Experts of a small language model.
Training: a variant of Adam for the experts, 4247 steps.
Below are experts of layer 7 (counted from 0) of a mixture-of-experts language model. Rows are named router (the router's row for the expert), up (a neuron's input weights, with its number), down (a neuron's output weights, with its number) and show model dimensions 0-159. Each number is 128 + 24 x the weight over its row's rms, rounded and kept within 0 to 255. Numbers have three digits each.
Before each expert's rows: "gets" lists some tokens that make up at least twice as much of what it gets as of all text. This comes from a sample of Wikipedia text that the model never trained on. Tokens count by the router's weight.

# expert 10
gets: "s", "S", "M", "T", "D", "C"
router:149139169170119103150151157131152124111164118154149108109105157131119150134130091078118149179124139123166106115097082185112109152140132131163077142070132105169131122130121133119125155125133135160139147126111160130130092161090151126079136111177099085168130172136134132094145163119148175156131133107134112116133089117158166115177113156108146145145138093126114088118130118118132142151136116150111129145133084121139161080122138144111102141117169114118139143136131106109124115119131091
up0:114132135110115173151127108106082137158125111149135133144125120084134100145138147149130093149110138115121090130113138093096109091150141109119139148154135126141096124079181144146171119103153129120059130108146086144110123135129082120112144192097147149142120118132148124107140149161104149124144119129129120113151135163146115158104133137099121157112148129125147109122152147196149113128103119181147147132145152177168074132134098095130092117137122132152097105142124132124184160093122171
down0:134138202121167138142133115098185143093096120136123152100140104114116128117170130096135124140090091134158118156097120191131124115124119111144131158103152103159138107116166142156131135129129141105121092140102119171122116123105123096130128110138174095127123129130132134134151112121082109073119158099167144150115122118102120166117136127134173110121135153131107146137089193123130126128138126124101078154116148150126149125086101085113168167146131110103187153108138139164126129161131142

# expert 6
gets: "'", "ation ", "er ", "part ", "tion ", "team "
router:111135181123115165147144113147144171082099118107119121164148131120100150117130101090148091135176112113159146117133135138150164166169128130108117107154109103093162070089136112118112101115117093119149158142106148126118159128134128125132105135142116148127121117150132131145122085145115087164090141122138140118122115125149153103154158120168155134052180102123130129126128097118176121121106143125066113094162137135129125131137116144174140091155120157113143106104093147098131122095100104
up0:155100124123107151117106115148085093148170111133107094154119154142108130123111147182099109143111129115131057158133119108151133101144126117133131152080064085129153127136152132108141144095130149164087146121143159129093118138141091137133135120122132114142143131079136189119135140138082132103146141093100151121163144145096078105112139111115157133125120098143133106163122118146193161125138125144103136120119110151166088144159143113134150086125087122130126131161121115113093172103138133
down0:159119147108114127110105129096128114114156148144115140080168127094105159144130124086128161111137126094159111105138124191122103148153088122131117110094161068154143142116136163132117119134143162133139093108124090139107140104112104137142077087095098093101098087134164132140147121120141123101129151122125146096161160155127107143131136130125113143133140173099121156147111106062178138122123138107140101142104151096153177112131121143120116120127148122117162136169091120132147194156118125

# expert 7
gets: ": ", "- ", "= ", ". ", "de ", "', "
router:123100136128117121132137143088095067126093124137101139182158122145106149121134148123156110107089149121121107167113119138143113153145147115147157120122130110086119134146136144153103165069113111156118148125119142173048146106093111119133129146099140156099105120125189102143166145151097134088133183132131128133125129121136081119127133121182106076116109139146118103096125121097117135109125172137145136138163115150126126087133144130128170126161099124120157147133156127133116115104175162
up0:146073105120119128104152136146140135142140118131162143149159119062120118102133131119101107116208154150130114137130134128131139127134129118139148135107146164121119094144142173162098094164085109130120122123142083135123084134163159107154101136140147150138097137141122150143112112141094171114078130162097101064109122152105159118120098092137130155160120135184147132118143143125123080145115126177152114144113107138124114151137106101146091129142158108128106132157159078118106120167144144
down0:157151079096132105143152100116134105102139112095127129174107104118137104115129138171148126144161105122107157136093125111099069142125098121132120104131111132122158124180149140167093133138127162161119095147144134158131103110142131180125137125139112130099116151118080114166154163093117155144094164097123114124112167152099168128124144118117146166099135113120155118151124164131086118121117099181164141143099115105173129090110163168144090132136092137145124133136131125169102130157156098

# expert 29
gets: "o ", "i ", "a ", "e ", "er ", "an "
router:174128146136091157134137105134098095119098134113137118147150121174094114108115168151142146140085110109122113104177145138125143144130162156091123136111095125083131180114136161148111106119144102150104124087141134148115127131126147114120089139098178113098132112091148134176113143118161142095077139138102159115092117138117075101107140125165125148100127116153134107130093135133131108139133130179116148114118125190169151114117123128152172101112122138144082100112159112132091153122141172
up0:090148111153103142123120148124124149112125150131135101113172130172182082134131106117130119127114190183104152096098119110124093153157115104156105110121118165139159119101111126123123174124130142149143148112148109114119153091146079081107140119144099091118170119140066152102111115139102107127140106095127116143132142088095150188136096137138147173132130142109102110093126087122118151126115144147140155116106120142117102126137157091139119118087109111111127124132096107115128176172126157
down0:152144157121113120083144156123156134085129134137138093163110157144103116146097087118126134166102132128147137147132118143114130118146138135130115129118117132101143122176139107069113125146126115111115169132159141146170174122094107136120175100108169106097115049127147089137099126115130130127110173149165149172136139160151135130158105110116162126093139132150130114200113133106125114130142138134116150112150135110101188110143122167140119132132135094160108180118127115096168148100141105

# expert 23
gets: "s ", "his ", "their ", "her ", "its ", "two "
router:152114116119120144108153114156119113139104131150111162097169112136125141102106137121144107101125143137158135117171135069132107114117140165072116081130129123141104133116160112129154100117106071112148131134143150058164104136122104127096121185092123127102117115163150157116149105160106094096138127090134172146153156144132122164147155094162133113122170132159129141105124181153160129121119134120108121095122150112120152121127117115098137109083165192137135135120116106093159140151142136
up0:106131138123125123155128105136136169101130108110131150108113127133126138150133152074157161128115152128104069113164117102097119146148125117147147151111125130122116163098149090114110108180145095122166146112105114145170165117141105122110199140136148156126111123155151143138116094126124131116064138120131092107162109124167123127137099153142125117141114098133118131114128158175085078117141137133139149154107095152113128087108169080153100115115123102128122165180138110135107142167185113
down0:130129134136125147124151142127123096129157146109103129144137143110126154117109115125100156068092138146160113161127101109157154113143157141131116120160175116146150108130135102124138073135136145118156096088121099100116074146094124142128132124141097123096112000119156123121109130097123133110165134119084109104160169125127139130106135115138155164125143126141131128093098147137138110137117152087140106110130098115144106155132115132075152102117149176091133118096111136122123126124125143

# expert 14
gets: "(", ", ", "was ", "is ", "were ", "are "
router:135130118138164146132131109128159131089166118135111131133128124082168142119122095073135134185134125131114101139153156149149126125088092109178166120135120132143133119115166105071134168114125142119103128107128116066106107154133131142142143129124124090130069100110108102152147091129163107092157148173166105112092142142128114158121081127151101138091098106143153166084138131124084145157145118133128140133130139152126097145088169091096124136118128116137097140119088115102125137114146155
up0:105122091123113139136095108118079112157098084156144095113158132143119098118098171087110122087186174136134146125136096133098119126174113095128141124113157132130114089132097129132133146145098123157119152157180103162103139106088074126084128108166161142126097123164119147140135128163134134155094099118125146138133110140136171125134157124115170114120154116146122127147130161131177062126128146115125092154123114134121113109105118142147113158161123126106180132158148141116136110146120167
down0:104136104093095136172101155151095098122092110114161083140160137130126115102144172140164098096126122152136122150138139090110104088149122083133150143151165145179152137128133144143134122164116120133104119146161130134109096165094070105123138112112155132121128137100136110114110172135120125126120133112154120123153179084101138106139139152115113143070099150171138145125177146138118089118107103131143148119152154114172124099161074131155122153134166129126134168152152101147128118123146154

# expert 25
gets: "5", "4", "6", "3", "8", "1"
router:087166103125093108127150112135078147112101087153143141122146092122133124178154111102123111141149175106103159124112151118140103087156116134156144161141134128123175115138144145136097100111135166102111119109117114137096144091165132120141123095139112138172151165134091087092116127122105091148142100099108123152141122143157142110137111146070157146173106160104096109151157113089146148160144099167128132181170084111118131142110134156108144143105140102151140125137108114159129122091128126
up0:158128118111141126137112125147080121122148110139116129095091123131135061107114117123141109092174125122141084126117077144129137143125137135100166093095122108115122125104148108091112093134128130149132164153107157085093088202156122125137112117101127123108137138152140141109157138170095127128125142130142136131139097119109105141088122097117113102108104081128103124166139155112141094176157148184103121121091135187136128138128083109139084113119137131119142145169118111150175143094116146
down0:091139131079092118129094135163166125130146143178108129108120123171159129117102124122152142137101165145101090102115112120110142144164108101140126115101114168133114125124155134064146124095096147180153140200111119166152153127138151079092160153121125126099114124177137075161134112113119111142111113137131072133146144138137102165120070139132145114150141100122123131148141106134120112125082135136189149118145149122089146143122142149138122146111150139137097125146118133153132119095129143

# expert 9
gets: "-", "/", "an ", "\"", "- ", "==="
router:155138143141144151145108152139164119108134127119102086117113142124107111154103108169106120132144120167166110109127100163131102146123139127106153104138129166122142143174136124146155141170147162123152119130141145129137129118131154101119151144160134149157110098115142098159150186139167082106149106089143134099128198114072109120122126160152136106125116142138121147090124149115139096132080113100095143103136083092145138100160107159125148112118132170100151125176097130191103111108163132
up0:155120089155111129107091098108099111117120104147108149092143117136093129088145136117173113117058158111142146092127154124083136125188101125112149085111098097137107127138114128124122062109102065136140125128100132148140128111115113092099133154116095117125187124149095150134131148123145140185101119109142140109135121113106122177098151109160143154126101153149132119138129148153123098151140109136083139119099176122112137128101131138140141094108115147112104131096137087111133117165160125
down0:138118099132138163128115140177143145128120127104141117158139123183094162135103162154089140144081090132189117114147120128104162133126145158076129126117139126135059114154131072120111140133130114120155090141107143120143099124135137108096150136083151143138150095139168136130171138124120109138101122083149116147098143141131143139139128098109176133115112124112085123149100144161141137126124129100119158124147099113189155164094144117101153118074160115080109102108140101121148117120106125

# expert 26
gets: "in", "es", "e", "er", "re", "i"
router:155110126136160122089143137121144181120116141117106140096134159128151149162117127128110136119109180147083168102124105147132093149142119093135135132127156175129163115135088113083110121122132129126154147134127154093113157127160108138127114125134114183177172186145114131091111112085092108124137127134048150130126170104094171145138117151089164090157093151086125141134103111101166101135120128132129140140122125112111160142134103114125139112156126129134155107121166123086128119144104137
up0:100093106113128154123124142138152133126122146106121105101116149161127141109140111106140111164114178120123124122084088090144184106095157123155096141104124107136126130140130114118129099153137112141156145147125105091162116138077149158087121141144134138161111132155114147133165144108106086057080101141106120118106156119145090108097147127150098120102148113104193147108101123144119101096091144137151173132093137073128138123159144096120140163121114163119089139136136129137157134168126152
down0:127145114141144121124159153111167132136112111142097094131146113148139135115146122128144145102158080122142103113120108108152116124121153119148129169121122126150168123148148117118117117104148142174165118095180134153088148160139146120099163142123137101108111136093116149131157094084147066103068067173097117128158085153147085090113113098145102150103101145092151085105110126105130147110161130140143146149119152098098123112106159123135136121082150158131144101139143119100142110101091132

# expert 19
gets: "the ", "a ", "The ", "A", "U", "O"
router:095123094159115100127145130139115090168136121157152148132124120145129113153133098134145131099124129086136109131144130066128114102119112097119153108158078141167107133176119108108102171150137126178162115152146142141087159114107066155176147120136130134104120102126140148118151164097107153110118096122064094116143124122127142162108139125143149159180142157131146130104156153139078129102136098086141152110123109147150115126125128111112108128111115154111096117165130165130163149115085157
up0:124076156142142130196144133136122142125185140144148106158136156134128143081103157155118136155133149132097140144133105124110130122168138116150114133136078125105128153093161148163133130137126163117134125147120076133155136118086131134106159129127156134147087145173093133142133127112154132163167109135161126091130119117139107123106117087132139135144130096175110121105128128126150085156167159152131143119167101210107105095109135150185163138137092120158120114142146142130120112121169144
down0:121115198145134123173099117130098116137090115167127120126104122119119089111117145116147104137136098106129140157084129146128124124146111144143077131135137139127099097090118115144193142097106175128098108091151135101099154112154150098073115148119143136103130161154128100160136109142149140103103114052124138094152147160140083163129104110143128142091114121164095122176108099104138138137130115161132125107094095116112124094136112121133135103151149122180129109151158121139113137107142105

# expert 20
gets: "|", "\n", ".", "\n\n", "==", ")"
router:094158103127073117156113139142117169133158143136158125141136131156115121163154173137099126145156102123093154092154101136100110079099142136114145143132112112137141124110122135108087149132129139124127114142136138130150109121122136149165117107120058102208165139132077131166079115114125146150106123143124121113090121156114096123122121112125118124144135126110167104149156115188089134149152129099119123121111149110153177145132111128112149175087124151103107106104082093121121144141172140
up0:161105138137131114134118105128137141095155104137110105169142152123123139106139187102130073105122137102103125151164128187089147146117146126173152164085113074122113118085166113115167115095132134148108110130185155096109130177115129148144106127082134142134109115110123152115136131109167142111113184116152132100171141129116136107108116116129119162071103130114123129141127146132147146168132146126137137151155132125124139109177114108169111136101120105135115167157181111134159168130127118
down0:113119111173107140153108136127156140125135175107134134176148112125118108170140133140127153104099139139133166155110133099128140122120123108113103145083151138138103176179089161143149116165110106133149121176146147136154138098142139150174195093135090113152141112128115108140083124144144145152136105122126139134132120159106123161136133104098143133155160128078170135192151120192118095143134079140110143116131150144082156107118134136117143143098092116103142108129138133123109089124125087

# expert 5
gets: "in ", "of ", "In ", "on ", "–", "July "
router:103126109118136136124108131099135173138122148118147112125110110088130150178084152113166100138104111131126096141080141122127155098096142112135122114164149096142120107143112153122144135123161137071118134114153136153101122093136117129172160106085143164082164128143106132077103120165120152143124129131147126081099112146140109116169113115093116135061138121116121102094161089157128153117121110149156119129134154136115101091098147139099133158140119105173153080093107163167161122129109132
up0:142129148121161110097091138193140133105141143120112110151126122132118128136135152097137127074118160161139106119165179152130117132152119117105175103072090128115119130149103152143082089086129104136098144144105135129136111137145138139120108142127117109159107105079099148095169161151123135094096127108113129169113164095111121161097136146158137104116131121118125140156136132096146130145091142108090198159104131147120123137154138100165097113107165095142132150147121134127148161087160155
down0:120095150082154115138123065146144107173132091129153089115112093121108159100099150136136098184131148082148157127171157129125148123145126093121107103122118096106106134075108159123133149130153166120149146122156124131138160137119112111099128174138117119097149131066173123103129138141117096113139102101151131137106110100105093103175135143135125133105118127134152106106145122165123092161140148143116142116089140147142115138140097147162113070134145122128136123100124114197120124095134148

# expert 28
gets: ". ", "\n", "\n\n", "| ", "==", "== "
router:161127139114102157158149136144127137173139144105115146123119120130129136114163137155155091140111090096128129132123097160138140097095158175117126130066117138140137168135148155142114104118120134159125119162092162128134096086159132139131162085159142135156149116148121125125133154153109116108079147099165142157149147120147135151075126092131107095079107115140173128165134161150114098097105154116083136143126145157159150141133142104126139139097136121175080130150142096114168168129153089
up0:135115173140133127130177120151114142180114116066150127132135127124103157171143143141126115126097109156148158103161126081071100134099152153104119131111125139155107153157078160106120129108125105163139115113133132125164133115169136083096169175119099142142136156132112112135107124125152136145097116099125183145111146102128174126110127128158162150134150123132135104136097074136122087106073124148119122164166119112146143115118144110100127112089101143116073152151100102121131136114124113
down0:141139141099120141192117156139115105110089080185069127110124149139120101107122122129145116107168171127110133096149125119149147127102114094136130115148140122114142116084158097138130111150117189149113126164091089144156122117133099133135140112115131141105123046111075147151194131143109150103122154147141096102165160102112124121158141128120114129101111132135105136096126143119122162131139137135126134162152121074112107142146099150127105140135115112120144140144140170174144084130120114

# expert 8
gets: "F", "a", "f", "Y", ")", "2"
router:132145127138146068129110106136151075113110132129171140140101140114129128124168138116067162107090129133109115112107124092170150113138138102106149080127125114131099125149099134144103089098136157139131106166148110166114155142108150125147142107169102115175162156117119147192123157114154132154141104111092139136095107138125118106179122150086132170114118137164090156107126113130180138149126133112124118152127130141087146149125131148144113169137141133109090141176092119137094110092113115
up0:144130133115109138126121111159145145149130167144087117042148122138178113086092140187158125130158120113108116124137117109143145138178116111102123090142144166169178117092099128134097086119128134142124176149148086138178098129157158141083134100159135141109086132139141122116102126141112166110163117114146131130140108105152134168130173105133080101130120081121114139108128147129152116122133119132130146117113109136156082096134086116134135142111116145120135127073141140129158126118133144
down0:162140094140108119118112099147134114110129087143111131165126132112099137146159111155109126148164138078165104100122123100162108094142139137118132153088142141128143160169122142161140179135114142105126134145120167136105138150108117137155135116125129099131105077100153112141168122116136161115156166103137155101149186132141099121076129122100094152073118134173120141096134168104120118101152136130178131132100105111115090085152145147130104164150086116180120115134148115162104112152109136

# expert 22
gets: "| ", "; ", "/ ", "fl", "Jul", "—; "
router:160163151083097084141127157121120126113128126109138103104088134128132109192155141101133136119148126126130098134093088132162182129164145126153141142113172118174092144127149136131171139151119171155131091115129145100148144117114113117138119111157161106115158125099097153150141122115102107148134092122137091151176110142133102141103123104066119138124110140112123147131161116157116135181123132175134134112111176133148083143120150141149071130144151090109167137112137170149124138147148123
up0:088126189101138126156106116138092108122112136117122116174145115084151142145104103141112143140119105118126144126162086109128135103104104117102159133114130144160126118139148155075116131148091113151152173158093130072135164081145176153108125114130122111127150140180130114124115119173129118121184132177130137141108107126075142101109090125128112163144145121112145112171109091157105094109074122097148108096136136133146108165150094131105139133148124130125126133123130092142089162123116119
down0:190131162179134089132155127149118158148110158111099120162124124140129148086107163102085110150164138095138142113094127150079147090117119149123077135107132126104138126123138099149133134126140149157140116134121120110148117106115141099106138134122133163138142091124107145138120156147128093112104167087131146141129092127135127132147097145100164100149146146171093122131091111155137157154091137119181106152107100123135115120097138137054151138106126123125095100128167106121054144137108116

# expert 12
gets: ", ", "was ", "that ", "as ", "is ", "where "
router:165121133103188121103149153186126146152149127132124123097119148124123152119128152139121106149125127194109118166146148093162135108121088117073110130149113101087141124105113122119174114110110115146134118104106110139127079125178171157115155114108122172140094113105139153093140117146125135141162164121132114133135112111141143126100114147118087121083110167116121161148147099111130148067113134125137083111090156150114121149146164149112100138084094108144088153148095139115116116129108117
up0:094116067095144156116120150112127081156128092096160133081108152097138129088123137142163139111121128123055129138145106123077178143150109088088075112108127148137135126118113098118058105173094083137169131099122155143144171131117129112149171145154123124146161134121124128091144147145105127104155118127128118139148153163148133131129127086105097123119169113148167121121128127121129090119125113135097112119119105118123099136127136123107101157144154104144114160088143116128105135109146136
down0:201102158158162145105132131126131133103132156146185139130121196125123143092108120169106108125120132097093108149119132129130126115140149138143101132115119062170156140125103114166143151113141148135119127076147142137128135115163172131147139143127157125126106047121125134168111098120175115113121186169135163121109107139105128124143116160119129090143122114144126163098116094118137110127147116149110142119097153152133127149141148117131103126136129137129123122135148141082177139101173087

# expert 4
gets: ", ", ": ", "(", "; ", "| ", "\""
router:101152118100083162151102098117072101140160111133158118134120150125164142120153135159122121157130137095149164120113137139093131139132108118175113147159120081154127134124117124131169146178129161154138132118146101114130113095147132140134141112117111115105112102151088133157137113135131127105169138148158162092162153125126113108103087127092133174147161133069170131091132079137122171126164150135147159106090129127108104103156170132139085145142118092091151144159127119150124118168132157
up0:144110173106134115114129111126131116121096149126130139088076167136050139095138170168102113112103151119155158101152134146075128129141160101118153100126076126127116184129075147131150105074118111161108128164106126128111093152136148123126146120134092163179137148127134155153140144101119125142123125127100155175116137107115125104086148122135126135162111119165125129159113119135122124111107159108102141146163159143122181113090111141120148089109127140104128136135111144131161156118093150
down0:146102108151162158137120142124135106144091124093131121143122184120156083098109199117135120121118150123091124123155084123154150135133136167152069147138146128127107119080118113133161132153143092135115135142107120094138139143125135127128119170116134119122171155156163175136116103136125135097180151126097104133104105147173119143131155146115148124149101127155066139117105175096069095130092153140149130134131117118129105155111128136116161096093147128096142114138175144116132086139141145

# expert 13
gets: ") ", "ers ", "s ", "es ", "\" ", "ations "
router:066141176123127200105150126163118104157103118134129144132141130129115110112111117140106111141084132150108124086182112137145142136109130182093123080117110116079143173107113159134105111091117107131129129131132086137124152172128149159090109182119115142135112117107132149135131104142132115142111134120154127105102122148110118135163131146184109101099122124134157156172109118165146097099126108131106121095121140124133127108133117073138153091070121137160078148145105130104102139121121136
up0:129149143119107147124115098166095184102124135108129147136116148096159138116138144099103141181151138127128113111128138138124110115097131131145114155112130160137157069134120107122125084106100122101142116125082145090088139117169082084157112121101157105155159127181126117105141138148146118110133101128130153145115127102160124095079116120133161119105145146100073112113147155090096111130137130108146182144120106122085129128162129121120081139130120134066125132133122102111107181075142127
down0:096107146117112140180094112128179138173107145114138165133094122146109183124126141130133148152135089139127171139127144069148148166117119107153127101148135144079129132125100121155104088163144154150162144127100127141139096137152114103102129131144142144162080134139156150138085165136112129142096132147126113146100111093135135108126125139126165101133132128094148110113100136146110102152114109102143127088125147135135120096114153145197106087197126175114098113088109108140110124114143129

# expert 18
gets: "to ", "by ", "at ", ": ", "with ", "of "
router:115136094080143150161129126093098108167125127142159171104111084146126079116115115145093105113117111134109086138173131131130156095117111119110131126093127158138159103146146144109171085164140163110100134149125114155109155126157099180095107106101149075105145111163122114113131167115144149138128174114153131095146100162169119124099124135147149139103128126163131119156141138142153109117136156130177099132107180144109068112158108121138124115155122129122141127161116152112110137166126107
up0:122093183123122149144164130140121158137132132142144128175120130151070129162134109147105143173151142105061094070125112122118098137131147132084104127112102124135150128142083134101093169133122105144133115133142105107143147105161112142112152093138115121147123149176129122101129164097117130129173107132124164127106127128135115143101130087112160144165133139116168077115110130106180120132130120158129159115158102087121110076132149142111111130149097166139104110079113128120120118128154078
down0:129111125118132110104117147090129111087130121124155152104107127113145116125144138126073138134125112148145128095125160134151150151106102148121135134080158115114113152149129146130129194115095116133128123136129155152144137100105087118142158097150113136180114135116146111152118167106071159141154138111169103148158121125145084157082110127087154152147127136104179156184122143139139157108102121132109128099146139144095151106117100127136152154141086123093059108147168119077107098097127130

# expert 27
gets: "- ", "| ", " ", ",", "–", "Mc"
router:143104131127105067143097180142102121146122120091081143167134097134136116139129080152141141124141084106140090140097097094133121140149163085135097148127125141144116107124151114183113150105117120090151116151126081141110161121129127164109119144185153141121122118089112103131110131136096140118119075170140135166141141150131095170106138133142114131130152087132147093167156168121135154128154176112098106115104137141140119141188151143125139115150117129166151138117119130170145096125126138
up0:135129102163132128142096103144064134138128119132130127134098127142179121112162155111159106146107118114123124097142119131091146103150110146146123137129122141150130178138137120117141084100129127148071123111155124122110135151131131129117134160088100108133144132122128143111137147130123126151088149076094105128127138109097138130111136152171107089101160045085129117131130111183168144167101082122083156148130113119146130127113099109187111135084099077148146117149138113083127136149112117
down0:109148129131114124077139124118150119119111148093179113194142124123130131092116094149164137108113086150163158124110144144146131146083131136123127117163106137156147133167127098131112122124116174111155159112159174126157100108122121125126175116145154111133137151116126121108107115087177124126157130142151113151154141113141156151126098117158115166132159065113152141120159120134115127105164106138111179084106138147124216116125102083156120115128136142141109158113098113102124149136103122

# expert 15
gets: "G", "K", "W", "Ch", "H", "g"
router:118128128154107127117149123146142115142160115091177125128096116135122127125096108130105162105138124147132130171087132118111109146150165150163135102094154120195102123109114146127184118144132066109127140104141176100100143135076131110164148154164133097188130158154130128118135118124164147129138144111093113098145096124137105108139165148096108088156104115134104112158125086115106152134092141102129089165099095131148111111127124145180113118142080134123142121109158125167130132145124095
up0:163092128155109140132091127153169110151125110160139127171139124156135123085110163107134097163105120124099141130157086119157143073107120197137109121123132111126159116112146132137118144130121127107113147091103115160129120125138150146126153125066153137104159134064150134155107138155098112136096121120134099101071149158135093138113141129128106108109177141106135140146136136132147139133116097174119163124126128158192124105148123103134085132122107152129098105173121192120136118120128110
down0:135121125149134121134138093104143111133160146132157092100108104111100130116087123097110140149117112077120154074140120163177082138097105135107112069084114126165088145132114159154145131131073153103146128151135100160080128160094103087119137118107122099168133091110100124128117151125109140144126149118143127121122120149135113130127102156115157154181108094134092133168133106122149175133133139102135177126120094099105155102147135141125132174114144143085118130122096138145148137141085144

# expert 2
gets: ".", "| ", ",", "–", ":", "the "
router:149136096109127132096113132104144091113107143176087111128140101097109123142143083126169113085149109092130114145105126137131184078124134102138110127158129122179101093166159146152130137177163149112140133118121123061122119099155098120140131057129113080121131140138108124142105138146123132156144102145104121129154164119124131152097163121125112138148129130117152116123156136160100077137128131131130102101130120093168091153108090151092096167124107145124139148139111123129158090158160116
up0:112153133106085131075155113156086105151105120127113162135119161140115095089135133105114131159098123130134150150199129152135107114132106150102117111139122134082152133128126187108121096117126118162104125104115156094114127123116132105115118105094146117126123160171098151131195110109093098152114139128104143111126126115078116194132125121085120093096113090144150117123119112131103121169094150142082115168116132117138137165150130114170136127117107112151099148093104150122147156133100104
down0:093127168134120120143137140135177116078129105165140131139114130088178078155126112109100157087151109145118129152117147111155126118113147142123099116124157114131138132152126168146105118128101113121143157132139101107128120102106098140150155134167134118150157184117133130158109138131115173191137122118082119116132136121098142164059108161105084086123104132143116095135137131140089115154141165095128105132129135152155100148105082129092146169134160122165129102121073121146140104116113120

# expert 24
gets: "201", "200", "202", "1", "0", "199"
router:120122134151134100145118130130120098128132119135110153122114095089139132133155106171118134118144121108158132095097138095096178088127099140109133141145117134127153103117107107109109123095113135143124128131102094141129110073114116146126100097151123136195132204130086141129123131123098119153088114148092098156135092127115145116140112150160128101131118090171164155082183135182161104113160102139106106126150116119136100148119128107120095171103111126109129131141085143125165122094165083
up0:111090161134109144085170137148129119162112098140136111165122139130171131122126143077141123124105140183131145106125130103121143130148126152169124084105127150170137122120164130113136147144115112144086119121112123138159200138140110129120100183139143152141124118091175138077113125120167127143127131082137126114152159159084117143139103159137154176119123093151145117137126085131113145129118103088126166148137135130115101144093162204125144124105132116111113143113158087144153099137142140
down0:122143116169112091092153125112163140135135133102148129126135130147088120142143135135139118101135135095132128196125115085075107094130105176140154128141164129107103084165147110111121154166121145132093129113121182151138148121132126139107136123132096168087148120140161154153102135134095085115122124125144166100126120153120155109122111136156157135121164159158133122108114139163102120140131147131167101175088139085162139134136113114109126187099187104103152114099120150134175119122161128

# expert 16
gets: "and ", "of ", "with ", "for ", "in ", "by "
router:176093091119111112141136126129139148131120104123106097109139132102174122125114141113140110153127159106063092142126138104098154095128127143160123089158116131174137107174131122122189114159084131160115155116107145106124108132154082143105182105094127077125145130146101145100117096143122156119135171140186156152121106159134107124145085111128089159104171128137139136119161145115108149131140135109192133125162147133108100106137149151131086147127103114129135132131115153109137130112115093
up0:127115073161112142153111123142138161157131132095110135090111168091147110137163107093178147086050139125078102142179136092111122164144146154103158130095155131119143139119123127093124114119145112101128123125116130135143116118134133141145138120137125128152119131090125129119146086110133160116111110089140143115142102103078151132088136105163106117141116090135120140148152128143137102137091085170124090131138153105115105153173146113156086155080116092098139135157157158146121130092126137
down0:107134134104107112148147147086117097123130151120109115172146135137115144154094111137135099087127189106148091134115105145112110119118141119149119102137128128124131172187149148159117187156099203122104082136105080150122122111157129134125104129090062145133182072151135113135124136102168135132144094127124118126127152093144126137130104127143110112105139125141146124151110087097113191134129166122136140130123143128144133194110131133136123126106148128106107135152089123129119096128098138

# expert 17
gets: " ", "he ", ") ", "0 ", "He ", "also "
router:098133170124099137168146108169102138113143151137138137132103104164166114120143103111103123103146123138134176115178153144080143122108099113071140099096112201072140162146133152127145141156125149118114107147096107143147100155122150126119137129104146116159102127108130106105115131144130093102147146128171122124121122115156141121101095145142122117143125128139130127115096137138108106148116074093167102115138100133118127172173102162161104103122126073125100116120107119144135182117176152
up0:125144127122148097085099102155118128164147116130139111111113139096092088157130141091127103122104130123128133114144125168106128082125133138149101137114159093153089152122102137112126097116117093170107107107132172069136166112139148106159195113100141098115140152179143106097162157131092135119138136131071138139140143100151157108089139122125098145142130133123156126133114128156146103127081107126128140122135098123154115090146118139164139176129083114168120185116116147103127134169134156
down0:146185136150126105087097143106156126167134168118154080105127130120129099125134114139109090134136158118150130113131107094132144102116117117149119172120177124119126181111135090130134157131160134102097145108134167110095152096146158140119124152100161120137109093164124107151147139131161120078165157126088111104147127108140132134170137157167115157124139103130098107147170178138126102127079132111148182116117171118143140112167119133093133142131111126099132155150095106099122139184123130